config = dict(
    router_score='sigmoid',
    normalize_top_k=True,
    routed_scale=1.0,
    init_std_router=0.0212,
    lr_router=0.000822,
    vocab_size=3573,
    norm_eps=1e-05,
    learning_rate=0.0069,
    beta1=0.95,
    max_grad_norm=2.0,
    batch_tokens=131072,
    max_steps=6540,
)
Below are experts of layer 3 (counted from 0) of a mixture-of-experts language model. Rows are named router (the router's row for the expert), down (a neuron's output weights, with its number) and show model dimensions 64-127. Each number is 50 + 15 x the weight over its row's rms, rounded and kept within 0 to 99.
After each expert's rows: a language model's description of what the expert responds to. This comes from a sample of Wikipedia text that the model never trained on.

# expert 17
router:40 43 78 38 37 21 35 49 70 60 44 70 47 54 67 70 48 51 55 42 36 53 46 59 48 66 34 57 65 54 49 40 55 49 63 63 53 35 44 12 58 52 65 25 51 30 55 41 65 57 64 51 51 58 38 47 32 24 57 71 37 52 48 60
down0:30 57 66 56 62 40 47 47 47 66 11 39 60 76 42 23 25 29 21 33 54 65 50 25 41 47 36 47 35 68 54 50 57 47 53 66 54 37 49 33 72 24 64 55 23 55 22 58 40 20 89 45 52 79 74 53 49 81 67 48 53 47 27 63
down1:46 57 46 46 32 34 58 38 55 39 21 49 40 49 51 66 70 72 76 43 42 55 54 36 44 56 24 56 28 46 42 28 66 51 49 69 79 50 27 43 49 45 79 26 53 45 58 55 38 49 43 61 71 66 61 50 25 44 34 46 55 26 45 56
down2:21 47 55 48 62 53 88 67 42 45 30 51 59 56 35 50 48 77 33 32 31 61 43 70 55 76 02 49 72 53 45 62 42 23 52 53 76 64 29 62 39 61 58 41 54 70 28 44 50 64 32 37 35 63 48 54 59 48 38 38 59 55 50 87
down3:60 10 61 72 64 49 71 47 35 44 70 65 32 44 80 79 58 45 49 48 45 69 48 73 47 51 50 64 82 76 65 62 45 42 49 47 55 59 41 59 51 40 25 32 46 34 55 61 43 54 44 16 31 52 52 23 36 53 74 49 58 59 29 35
down4:75 31 37 41 43 28 64 47 63 51 51 64 40 84 57 58 64 58 39 60 79 41 46 67 43 38 77 55 30 56 50 41 36 50 59 60 65 49 69 57 51 38 68 55 46 90 61 49 70 39 51 42 41 58 44 50 51 39 64 71 33 21 56 43
down5:60 36 60 71 52 56 46 32 36 38 45 73 43 58 41 43 62 51 39 57 58 34 51 64 57 77 57 58 40 73 47 34 66 36 55 68 58 24 38 56 25 93 21 50 29 70 47 53 61 38 54 30 56 72 30 63 60 23 60 37 04 58 64 39
down6:57 66 49 68 55 40 53 60 41 70 53 30 68 79 30 41 23 47 20 52 61 17 55 34 42 34 65 49 31 78 51 75 64 43 16 46 46 34 47 47 50 39 44 43 52 68 76 67 45 51 49 47 47 60 68 26 34 76 44 55 44 31 63 40
down7:72 51 55 68 48 45 74 88 34 50 50 69 47 56 24 61 51 58 44 53 64 52 49 68 40 27 75 45 29 51 64 33 30 31 62 49 47 28 44 40 43 48 28 48 66 34 65 99 72 48 60 74 45 63 47 12 30 30 42 70 59 07 51 72
down8:51 75 27 58 41 42 45 36 48 59 61 43 49 50 54 61 47 57 38 47 45 72 87 42 40 57 72 41 57 42 40 43 44 49 52 06 66 89 38 39 41 60 63 58 46 44 58 39 66 55 56 60 45 59 40 45 63 33 62 48 30 65 58 46
down9:56 35 69 53 71 51 42 27 33 48 31 26 59 42 42 42 57 29 54 62 29 84 43 34 43 22 48 61 63 57 30 56 46 32 62 70 53 49 40 41 60 55 49 63 46 51 64 45 50 61 31 33 44 72 38 50 78 70 37 40 18 32 59 49
down10:49 53 54 29 31 70 38 62 51 66 39 51 58 39 52 38 61 65 19 56 44 51 75 47 42 30 26 32 65 61 59 24 66 66 42 58 75 61 52 79 43 47 83 32 42 43 51 69 60 64 50 59 28 56 45 50 75 44 63 84 42 65 53 53
down11:36 59 46 54 57 37 34 66 52 59 27 27 63 29 41 35 53 31 60 44 47 52 44 68 90 73 45 67 73 55 52 58 50 25 46 38 34 53 54 28 30 50 52 58 54 53 49 40 34 78 48 56 71 52 56 66 64 51 48 53 61 52 49 34
down12:48 39 54 43 53 70 24 39 61 62 56 49 20 69 77 50 68 57 33 38 34 49 64 56 70 44 60 27 49 45 58 49 20 27 37 67 41 57 45 12 60 37 33 50 13 66 65 53 43 55 52 43 41 35 17 28 49 44 49 38 49 37 56 53
down13:70 43 46 48 83 44 76 40 54 56 35 58 65 39 29 99 70 52 30 37 39 62 52 50 38 54 44 64 40 51 28 46 52 48 53 65 77 28 60 23 67 52 59 42 65 54 49 26 49 64 49 60 54 83 33 35 31 63 46 52 72 62 39 52
down14:50 54 34 59 62 62 50 38 24 58 43 57 52 33 49 64 69 59 63 65 65 40 46 67 38 54 44 46 59 68 42 34 43 19 48 54 53 51 59 82 42 36 55 81 46 58 29 63 55 47 53 55 59 52 55 66 57 74 51 72 46 55 22 52
down15:69 34 55 58 71 53 52 40 18 45 61 72 48 75 65 56 67 72 51 76 68 38 58 49 39 49 57 70 45 44 62 41 55 55 46 37 68 40 52 51 78 67 36 53 53 23 47 57 61 04 28 32 63 81 54 41 58 46 52 29 67 50 47 41
Description: Titles and common verbs

# expert 31
router:24 50 56 57 49 29 63 62 84 58 29 59 54 40 60 70 41 39 58 26 38 47 53 61 15 61 34 40 73 68 31 48 51 54 58 36 32 35 55 30 47 47 34 50 53 33 76 43 53 83 50 38 46 55 27 38 38 34 64 42 38 24 34 35
down0:45 51 80 50 38 56 69 45 48 48 37 51 43 40 35 44 44 44 56 57 48 75 27 23 54 65 49 56 47 38 77 55 46 55 26 63 63 46 39 53 65 64 30 42 37 49 39 48 45 43 63 81 43 43 58 38 75 58 40 44 66 49 29 56
down1:29 38 62 74 64 42 50 49 42 31 55 56 54 34 56 45 60 40 46 48 72 58 34 62 55 71 34 39 41 30 52 54 48 50 69 52 78 22 39 31 70 43 72 33 53 53 57 44 56 79 42 53 56 24 61 73 27 38 30 73 53 32 59 52
down2:52 25 65 32 50 51 35 66 71 28 49 57 55 63 46 52 43 59 54 55 75 39 40 60 49 53 59 39 65 72 55 49 66 36 46 53 32 46 53 49 22 16 42 74 64 66 44 39 61 69 19 39 21 62 40 33 62 58 65 55 72 53 53 67
down3:42 51 55 83 66 66 32 40 49 62 61 51 25 75 49 60 47 81 58 43 54 62 36 51 54 51 36 58 61 74 30 48 53 74 51 60 46 57 28 53 50 61 40 86 37 56 65 35 78 61 54 24 52 69 52 48 55 53 60 51 33 48 79 54
down4:55 52 32 31 37 71 63 70 39 78 41 58 49 46 39 51 47 73 58 35 55 68 52 37 49 37 62 71 54 66 28 58 47 30 48 63 29 23 36 71 48 59 70 35 32 64 78 50 60 60 44 56 64 46 68 42 65 23 43 39 67 42 46 45
down5:57 51 60 65 45 41 35 50 38 18 42 53 60 64 63 70 42 31 51 30 56 59 11 40 42 90 82 52 40 57 22 50 55 47 60 25 64 45 55 52 20 41 28 40 62 35 63 59 53 20 45 62 46 57 30 45 64 30 37 59 58 50 79 58
down6:53 46 60 30 52 42 65 59 39 56 64 48 79 65 56 51 29 11 31 25 41 45 72 52 37 32 63 21 49 76 51 97 71 73 55 52 59 47 65 51 82 39 45 32 54 38 69 49 52 60 34 38 64 62 54 43 51 21 57 38 55 67 60 52
down7:74 38 51 47 55 56 84 52 44 72 40 49 68 53 32 47 44 34 63 73 47 60 29 39 49 50 49 57 68 44 71 82 18 47 51 52 44 44 53 55 83 82 41 41 40 61 48 44 47 41 26 50 50 44 70 26 50 52 65 46 73 31 36 71
down8:52 53 26 55 40 24 52 50 61 40 65 61 55 60 63 38 65 67 53 36 40 48 48 46 28 36 65 78 80 44 65 76 17 66 78 12 70 61 34 48 60 51 51 51 64 52 60 36 81 67 62 78 67 59 60 50 53 57 82 62 33 66 61 73
down9:70 55 55 61 43 65 38 48 18 28 53 73 70 49 46 40 73 40 67 48 55 52 23 36 48 47 56 37 63 70 24 62 39 41 67 56 48 34 40 42 23 63 42 60 28 30 54 14 48 58 53 65 66 72 26 71 66 55 67 61 45 37 59 35
down10:67 21 69 30 53 46 45 36 43 50 50 57 72 52 42 36 67 61 50 49 30 61 60 55 34 26 39 81 60 47 72 39 39 62 35 82 44 58 54 66 31 36 58 70 65 70 85 48 37 59 52 50 50 39 58 55 59 56 19 44 50 24 40 57
down11:64 45 44 52 41 55 41 66 34 67 63 67 49 58 29 67 66 54 76 50 46 44 28 46 80 52 22 51 79 66 35 67 44 28 59 37 44 63 45 38 77 46 83 51 42 74 33 55 55 49 58 42 75 48 27 62 50 61 18 45 36 64 65 50
down12:55 52 52 50 75 59 38 45 55 64 35 31 33 58 52 42 51 47 50 46 27 56 86 55 62 53 66 61 37 45 37 58 31 32 57 81 44 46 53 39 70 46 56 70 30 68 60 34 51 92 55 48 67 52 34 21 51 56 39 34 63 52 51 58
down13:55 19 59 67 52 38 48 48 79 47 53 34 35 58 48 75 72 53 34 35 36 48 47 33 26 39 56 44 47 62 25 34 51 52 47 46 64 41 13 44 49 34 83 27 07 62 50 37 38 69 71 46 65 47 48 55 43 70 53 56 71 48 34 19
down14:44 61 59 33 46 53 56 50 36 54 66 69 45 44 52 18 41 64 68 43 18 49 66 34 64 38 29 51 59 58 45 48 40 42 49 42 34 70 45 64 54 45 46 46 36 52 49 58 74 20 38 45 56 53 38 71 86 54 52 76 71 38 82 65
down15:77 32 47 32 78 54 43 61 64 57 57 43 47 53 60 08 71 52 51 44 73 45 37 61 48 30 49 68 52 64 54 30 59 46 70 64 88 38 66 32 64 37 40 49 36 35 76 49 53 25 51 67 90 44 34 23 46 43 62 56 62 48 84 81
Description: Mid-word fragments, et

# expert 60
router:19 58 59 20 56 43 29 54 71 52 26 75 42 55 76 60 52 42 56 43 56 54 57 50 53 74 44 37 82 49 78 31 61 70 52 59 48 46 54 43 36 61 55 43 51 36 67 58 45 68 49 69 47 59 45 47 52 67 63 56 49 57 48 78
down0:44 47 85 51 31 41 63 84 60 72 53 59 46 34 40 67 52 42 62 57 28 58 26 37 52 27 33 46 40 47 44 66 91 51 34 73 41 24 67 35 43 69 67 64 62 58 36 39 28 51 60 66 23 57 41 51 29 63 42 39 63 40 33 75
down1:43 48 57 43 43 37 63 17 41 47 30 66 53 38 54 68 52 33 74 48 72 52 69 20 60 66 20 37 65 49 75 53 46 58 57 43 37 57 33 61 39 57 41 55 51 08 43 37 61 63 57 57 74 56 72 52 33 47 57 66 31 54 75 38
down2:52 32 75 41 55 47 56 44 71 51 61 84 14 50 87 54 40 42 34 18 56 56 47 31 73 58 53 20 48 62 59 60 62 62 33 61 31 43 46 57 54 42 18 45 71 41 59 34 62 69 26 45 36 66 64 35 32 54 51 33 59 52 65 69
down3:48 14 63 54 44 66 59 27 44 56 65 81 63 71 78 47 49 79 37 35 52 28 50 44 35 71 45 71 47 67 24 52 81 55 51 49 57 55 50 68 47 39 48 86 51 43 70 49 65 42 51 33 44 46 39 46 50 62 50 55 31 52 19 31
down4:61 36 54 36 47 48 73 36 15 69 67 42 55 80 55 44 71 66 67 69 61 36 51 45 44 44 60 47 58 46 48 67 57 68 64 62 39 45 74 59 21 66 37 52 64 55 54 64 66 42 45 60 67 58 46 58 50 00 54 77 44 39 72 61
down5:68 34 19 49 63 62 64 55 58 69 43 57 62 41 28 76 32 58 56 54 51 38 39 37 48 61 70 32 69 45 53 52 44 75 47 45 60 41 67 55 51 66 23 61 50 53 43 59 64 26 64 58 42 57 51 41 58 48 41 56 37 45 44 77
down6:43 69 51 45 28 60 42 31 37 62 82 35 36 41 53 27 34 70 65 39 68 59 71 49 46 51 43 63 57 60 57 63 37 71 48 53 28 35 65 29 54 51 64 41 65 61 60 48 57 56 35 58 36 46 64 49 55 20 55 70 66 79 24 39
down7:61 76 40 39 46 51 53 46 83 62 50 36 53 38 56 49 53 40 55 36 57 43 26 19 59 48 56 49 44 30 75 53 29 56 81 57 58 39 32 37 69 39 46 19 41 54 68 57 73 41 33 47 67 68 73 49 30 29 49 58 70 65 53 79
down8:63 54 50 52 61 48 53 56 50 62 66 35 51 49 58 36 23 64 56 46 33 66 63 67 34 44 75 56 46 36 47 67 28 23 53 51 04 40 58 56 85 41 54 27 49 40 54 38 44 87 73 58 34 69 62 63 51 53 50 61 38 58 20 32
down9:66 46 59 71 30 80 64 31 38 29 76 39 73 67 27 58 49 75 41 56 50 81 50 28 46 41 47 38 88 58 17 69 57 63 42 44 21 16 26 53 51 44 42 47 55 16 66 27 33 48 15 39 49 54 43 37 59 50 54 43 44 61 31 45
down10:22 69 63 53 45 37 38 70 20 27 48 37 33 37 47 42 82 87 47 42 60 85 53 61 49 50 60 73 32 75 68 50 51 54 59 40 51 56 47 62 58 59 68 63 51 59 39 64 45 42 55 66 47 40 32 64 34 65 36 52 56 45 35 63
down11:91 54 56 61 80 68 54 61 71 50 41 61 67 36 43 37 40 40 30 59 66 63 39 45 38 38 43 68 21 63 48 59 63 43 39 46 19 62 48 28 71 40 57 46 20 57 64 23 62 41 56 67 68 34 68 35 79 58 66 46 31 28 50 08
down12:76 26 69 40 39 61 18 61 43 53 33 60 42 79 64 43 30 48 66 51 20 43 50 72 55 50 56 39 62 29 52 60 40 45 51 50 53 42 32 48 42 55 74 70 30 60 34 58 52 49 46 55 37 64 61 45 67 48 59 29 43 64 54 58
down13:33 56 52 73 44 51 59 29 51 75 53 58 36 47 47 68 70 26 28 39 51 85 41 51 36 43 51 40 38 57 30 59 30 34 51 67 43 18 41 40 77 62 58 71 53 56 40 64 66 63 19 50 44 44 82 36 36 59 62 45 40 26 27 35
down14:56 62 39 54 60 64 54 42 65 51 45 70 45 34 29 44 42 56 54 24 26 51 57 60 59 21 38 32 89 48 48 51 44 53 61 41 36 56 53 68 38 66 30 37 53 64 19 51 61 22 50 58 29 46 44 46 62 45 48 50 58 59 39 33
down15:71 54 43 25 54 57 39 59 43 52 58 43 51 42 53 80 61 42 50 49 59 46 61 69 56 28 63 32 37 63 35 18 25 57 54 61 21 67 88 47 54 41 37 49 58 32 71 65 45 55 61 37 56 48 28 46 53 45 74 57 43 31 75 50
Description: "an" piece and accents

# expert 58
router:25 41 64 56 37 27 25 45 50 42 47 88 59 53 67 56 52 57 73 36 42 51 45 48 44 58 15 51 51 68 51 59 59 50 46 64 49 56 45 22 43 61 42 40 72 44 74 54 65 62 62 39 78 51 27 55 49 55 63 57 63 43 58 60
down0:31 49 31 47 47 29 38 40 56 50 47 47 73 09 63 28 39 33 45 55 68 61 56 20 54 94 41 31 46 46 60 70 68 78 50 46 64 45 45 56 39 69 68 60 30 36 44 37 51 47 51 54 40 49 57 47 30 38 31 61 63 41 36 68
down1:32 78 27 79 49 41 48 45 44 28 61 26 58 38 36 65 50 59 62 75 56 50 82 43 75 54 41 37 52 28 79 50 42 63 60 42 22 56 42 55 54 52 58 49 63 57 38 48 78 54 79 59 41 58 48 95 50 70 47 56 35 44 29 20
down2:44 54 54 33 75 40 47 48 82 35 75 69 43 63 57 38 33 79 42 43 56 39 58 50 37 67 45 33 53 45 41 54 52 40 43 56 54 99 32 67 24 46 56 26 55 44 38 71 66 81 46 50 60 68 75 62 40 71 53 68 56 67 54 48
down3:77 51 50 51 36 44 68 40 63 31 29 46 59 53 84 19 41 55 37 24 52 52 07 47 47 36 68 53 65 63 44 38 51 61 49 45 23 45 31 41 60 35 45 61 29 32 65 63 63 43 50 28 11 41 69 66 61 51 51 28 57 56 45 72
down4:33 51 35 39 46 73 56 40 64 36 40 48 24 46 25 45 82 57 52 29 46 85 65 44 52 41 55 67 68 43 50 59 68 32 38 42 26 33 65 52 66 36 46 53 62 78 41 38 48 64 61 41 45 15 70 65 46 35 45 66 57 36 42 53
down5:60 81 53 59 60 48 40 58 52 39 46 97 61 36 32 45 44 30 46 48 34 62 44 32 34 68 73 69 52 63 51 51 76 51 69 51 69 47 39 51 37 56 32 52 76 66 37 60 81 41 56 75 44 10 75 37 67 45 46 54 59 39 43 56
down6:55 49 54 63 50 66 33 30 40 36 74 54 68 59 54 61 42 28 53 28 43 56 57 45 47 28 64 62 29 47 40 70 68 52 41 38 39 51 64 46 46 51 31 43 51 61 70 78 36 42 31 39 42 37 49 60 70 69 35 36 46 37 42 47
down7:41 59 36 36 38 44 72 51 65 75 41 17 69 71 49 70 32 57 40 59 56 54 46 49 56 50 54 42 45 46 56 51 30 41 53 68 43 21 37 57 68 36 23 54 72 48 49 79 61 21 39 55 55 35 59 31 31 38 50 35 82 28 64 59
down8:87 49 27 56 43 18 77 55 36 47 44 52 63 47 65 35 45 56 52 56 12 42 54 43 46 72 83 55 21 51 37 79 47 47 56 44 30 69 46 53 49 55 68 65 47 52 75 28 62 75 46 35 52 80 54 33 79 36 37 59 42 57 49 57
down9:48 50 67 44 57 45 18 57 40 64 78 30 72 60 60 47 63 45 48 47 34 43 51 48 38 66 55 63 73 56 30 44 47 63 00 53 41 22 39 39 53 44 63 79 53 41 67 43 40 28 37 56 55 57 53 30 49 45 65 61 39 31 42 47
down10:49 39 67 37 57 39 52 56 61 45 33 37 51 64 73 46 45 62 45 35 33 70 72 63 58 42 16 67 73 47 64 60 50 39 65 59 46 67 56 62 37 32 53 48 60 68 64 39 71 61 84 65 56 42 36 38 49 41 57 63 57 49 18 53
down11:44 43 44 53 51 70 41 96 52 52 38 47 57 59 30 55 53 22 52 64 55 62 64 41 70 50 46 40 59 42 43 59 69 36 51 46 52 39 30 27 59 52 62 53 24 39 53 71 46 77 61 81 65 44 82 75 47 59 38 60 40 37 40 60
down12:45 53 39 49 51 46 30 39 54 55 44 40 49 67 79 69 60 43 46 31 22 59 51 66 58 16 51 31 38 18 38 46 50 60 53 81 34 46 55 55 39 48 59 57 22 75 34 34 42 70 47 64 47 26 45 23 77 51 62 61 56 32 37 60
down13:68 76 39 50 50 39 34 28 38 50 37 63 73 59 49 64 65 40 58 32 56 59 47 78 59 41 44 50 45 49 74 60 64 61 71 62 59 51 36 59 39 49 69 38 49 39 56 29 67 84 18 60 56 50 77 52 63 41 76 26 39 59 40 69
down14:49 60 74 61 43 58 32 25 29 29 36 40 56 42 43 46 59 42 52 42 50 65 52 71 69 40 60 30 52 30 42 33 57 51 43 48 64 55 41 49 44 38 35 53 49 79 44 52 76 46 57 23 49 54 41 32 47 55 55 78 66 49 52 55
down15:63 36 37 51 69 35 34 30 23 48 43 25 32 22 58 52 58 52 71 35 60 52 18 84 38 53 48 43 20 59 21 12 55 54 48 16 35 44 45 23 48 64 29 48 66 14 65 55 62 49 47 76 76 59 43 46 44 74 29 43 55 61 62 63
Description: Article a and capital A

# expert 18
router:15 34 47 57 42 12 39 66 69 68 27 69 50 52 55 47 41 55 76 38 47 39 51 53 42 75 53 55 66 63 38 52 44 79 34 55 41 47 46 30 44 63 30 25 48 28 62 23 57 58 53 62 63 66 42 33 56 31 41 36 31 55 55 52
down0:38 62 62 46 70 53 53 27 54 40 58 66 69 71 64 47 44 54 19 45 60 39 20 19 45 45 65 20 27 77 57 51 65 63 34 47 63 65 39 57 45 52 25 24 64 50 52 41 24 48 65 29 57 66 46 48 53 67 44 43 40 27 13 75
down1:43 31 52 47 37 51 42 49 49 37 15 20 43 51 47 53 22 31 59 56 50 28 55 46 67 79 42 29 55 30 75 44 42 41 53 70 77 26 38 48 67 60 59 61 82 23 31 21 41 67 49 51 39 55 56 48 38 48 30 34 46 57 39 68
down2:49 55 50 19 81 63 43 77 36 52 53 48 37 62 63 57 56 47 61 38 48 32 73 72 26 76 39 61 39 45 62 53 65 95 40 68 67 36 61 31 47 45 61 52 31 43 47 73 59 68 47 61 50 53 74 53 49 45 32 54 65 50 32 30
down3:31 35 42 71 46 36 45 27 34 27 42 51 35 70 55 50 71 70 41 39 74 48 37 18 66 57 22 59 38 95 48 67 93 36 54 25 32 35 37 62 60 41 47 59 52 32 50 35 58 58 71 25 25 39 51 27 60 48 53 47 44 29 70 64
down4:49 42 28 58 58 46 37 35 68 43 50 66 65 29 62 82 52 61 71 43 58 53 75 46 63 39 59 45 65 74 36 53 59 52 59 34 55 38 44 87 37 44 71 60 43 59 57 53 70 66 29 32 69 61 81 66 81 34 51 54 52 35 45 72
down5:76 62 72 62 33 47 35 42 49 35 44 47 52 32 48 45 51 58 18 41 39 52 39 46 40 72 68 60 55 54 46 59 75 66 53 61 69 49 31 66 43 56 40 53 56 10 49 49 42 36 61 73 69 39 46 38 75 47 54 44 44 44 39 49
down6:52 56 50 52 68 59 49 65 63 85 69 22 50 68 31 32 57 53 42 47 53 58 50 50 44 33 90 26 11 65 65 67 39 29 59 58 41 47 79 35 82 43 44 48 79 57 44 72 42 64 56 63 64 68 43 63 30 74 42 46 60 36 49 34
down7:92 63 43 73 48 56 39 49 46 61 40 57 37 42 35 65 75 43 39 51 56 45 38 64 52 57 54 65 84 31 45 53 35 48 72 43 23 47 45 60 68 44 56 57 50 40 63 68 51 32 21 43 57 42 45 71 65 40 38 61 52 34 58 86
down8:66 45 13 50 47 32 61 58 47 51 74 40 40 36 41 46 37 71 46 49 69 48 69 42 29 56 67 59 26 20 40 68 53 63 58 23 40 57 42 54 51 47 63 53 68 69 53 54 40 71 49 48 61 52 51 50 75 32 64 56 63 45 50 60
down9:35 32 51 91 43 57 38 44 40 72 43 48 53 36 34 77 62 51 43 36 59 31 77 33 37 61 51 30 39 69 81 66 49 60 28 61 28 34 47 43 51 52 52 72 61 28 26 79 45 71 38 28 39 51 42 42 47 56 47 41 39 48 65 72
down10:68 05 54 30 41 45 54 47 21 53 79 42 77 48 57 60 56 61 58 68 34 63 48 39 73 36 37 55 64 52 60 43 44 62 23 35 33 74 51 69 36 67 52 61 81 55 62 47 42 52 35 69 50 49 63 47 42 62 28 56 49 64 42 60
down11:54 41 36 45 61 86 31 60 38 72 45 38 54 10 36 66 43 65 28 44 52 40 46 75 70 38 58 79 59 74 45 51 40 60 73 41 62 73 28 32 45 54 70 50 38 55 52 59 52 53 35 42 71 68 36 48 55 69 42 55 35 50 24 39
down12:64 55 56 52 62 68 52 67 62 66 64 43 37 54 63 54 65 58 48 35 35 64 30 43 88 50 52 72 78 48 66 49 45 45 08 70 59 69 45 44 00 16 38 63 55 58 40 33 38 45 36 57 36 37 39 20 67 42 86 49 46 39 56 43
down13:32 46 72 58 61 27 56 39 42 66 30 40 53 59 49 74 43 32 28 51 38 48 57 65 53 53 58 32 61 48 57 42 61 64 47 55 50 35 28 34 32 77 68 58 46 62 61 52 59 33 38 63 66 57 44 49 52 54 55 53 47 31 30 37
down14:46 56 60 41 77 73 55 63 56 34 36 55 00 56 61 64 55 33 62 30 09 60 54 33 61 38 35 27 57 50 48 44 73 60 21 54 48 38 62 52 22 35 28 56 60 39 05 64 65 28 30 37 14 36 48 57 74 62 44 40 42 51 40 71
down15:85 40 32 51 71 42 55 47 32 36 42 38 43 48 68 59 62 40 58 69 73 52 40 55 72 64 45 68 52 51 53 29 41 75 75 00 43 84 47 25 58 67 44 42 56 65 83 76 38 51 34 42 48 72 39 34 62 54 52 43 54 52 76 71
Description: Sports and exclamation marks

# expert 27
router:39 37 61 51 57 48 28 52 57 45 53 56 77 41 71 48 25 60 57 55 55 25 62 31 59 72 51 41 74 78 20 65 36 60 60 57 59 21 25 49 38 80 53 28 55 18 67 49 60 67 41 43 60 61 60 44 45 44 82 63 56 35 81 34
down0:48 65 57 69 61 51 51 57 56 49 36 64 74 47 44 43 39 14 48 50 43 50 66 34 48 74 37 76 40 42 79 34 51 62 56 48 53 34 37 42 39 53 75 61 62 87 42 56 59 64 45 55 46 51 53 48 44 26 49 52 60 42 45 27
down1:25 64 62 68 38 54 31 59 41 39 67 48 68 61 44 39 56 45 46 68 54 62 76 26 42 82 54 29 62 37 72 49 56 64 46 45 79 34 45 71 89 80 55 44 62 40 53 34 54 65 52 48 76 52 67 87 56 42 43 49 65 64 56 68
down2:65 59 44 26 48 46 45 59 37 44 68 62 09 53 36 60 70 43 53 48 56 22 73 56 35 52 57 32 36 60 41 54 59 56 43 94 49 65 35 57 42 76 25 77 65 72 46 69 56 72 24 35 55 53 60 45 56 69 63 18 80 56 48 61
down3:75 25 47 69 47 55 24 46 72 46 44 42 46 62 44 30 40 48 46 27 61 65 51 24 49 50 40 60 29 61 61 78 59 38 58 68 38 34 68 42 50 63 54 41 49 38 61 56 70 48 59 49 52 44 71 39 44 60 78 59 40 18 44 46
down4:51 44 32 49 76 49 55 56 29 74 45 39 65 57 20 76 55 53 50 51 74 57 55 38 35 22 49 43 66 52 62 79 69 31 40 42 78 37 42 58 64 57 60 71 61 59 25 78 54 59 64 53 63 43 31 53 67 53 37 42 62 39 41 40
down5:63 36 77 36 33 37 31 23 47 47 37 51 54 59 58 48 66 31 38 56 39 57 67 57 31 39 69 49 44 48 46 39 50 48 71 38 56 44 62 46 46 65 43 37 53 27 44 64 59 28 48 61 35 75 79 47 70 32 64 43 37 26 70 61
down6:72 63 37 43 34 53 47 58 65 39 82 46 70 47 31 41 51 33 56 31 87 37 59 23 41 23 55 40 26 53 67 64 26 37 24 30 48 65 51 48 50 59 25 28 60 47 89 26 39 33 71 77 53 39 48 37 54 41 54 51 35 47 22 70
down7:77 69 61 69 63 56 75 63 74 52 47 55 48 53 46 39 29 57 46 42 48 24 41 53 28 48 51 40 51 49 71 33 47 37 68 60 38 49 45 54 64 50 40 37 49 30 76 30 72 13 44 28 40 31 48 47 53 57 44 64 61 19 41 80
down8:34 66 34 42 50 37 44 54 33 71 63 57 63 49 55 50 60 36 39 52 31 20 67 72 44 59 52 51 50 28 77 54 34 37 80 34 39 72 83 22 45 67 48 38 75 47 55 41 37 51 40 59 53 53 69 47 75 49 48 59 15 83 48 34
down9:59 58 49 35 30 38 31 38 46 59 78 53 55 82 43 40 46 62 46 14 49 76 51 34 33 62 55 37 69 50 50 42 68 49 49 38 24 49 14 55 49 61 54 46 34 52 54 86 31 33 56 42 49 58 43 20 56 49 57 23 63 49 26 28
down10:58 67 52 37 58 45 23 75 28 46 54 39 56 35 17 22 46 55 32 66 16 45 51 19 55 46 41 67 31 72 48 43 43 64 46 79 46 32 36 32 53 77 78 55 31 67 82 30 37 46 40 49 19 26 47 76 59 54 55 51 39 43 15 83
down11:52 45 43 43 68 58 37 58 53 57 41 61 73 52 23 60 36 62 61 66 65 34 21 71 60 29 54 66 47 74 41 72 54 29 52 34 39 34 48 43 38 73 60 81 21 78 54 63 39 46 43 56 81 63 50 76 69 57 42 49 58 14 61 45
down12:51 29 67 66 57 51 29 35 67 55 70 52 47 61 75 48 53 27 37 51 17 60 65 75 60 53 77 51 50 67 44 53 26 46 40 75 57 42 56 43 67 64 46 21 43 57 49 51 19 35 51 44 48 21 26 38 60 41 46 52 63 27 35 49
down13:05 35 60 91 47 37 58 45 44 74 46 69 61 61 59 71 73 46 46 32 32 82 41 36 29 49 74 44 68 41 40 41 60 59 54 53 63 31 29 56 31 42 55 41 40 50 47 59 58 40 56 56 71 44 76 41 61 77 46 38 86 31 53 48
down14:68 74 43 47 58 41 59 49 69 33 41 56 28 51 56 49 65 81 83 43 56 42 42 45 57 58 34 46 52 59 23 25 84 68 47 44 53 60 51 80 65 43 43 39 42 94 43 66 60 45 35 48 28 59 38 64 67 75 65 45 25 42 34 59
down15:63 58 16 46 99 57 49 84 24 40 56 51 32 79 57 63 42 66 25 63 67 39 31 84 68 66 42 20 40 36 42 40 81 31 62 58 32 74 58 23 32 61 20 65 72 56 63 61 50 64 25 60 42 43 33 62 51 55 71 55 71 70 58 42
Description: Vowel endings in foreign names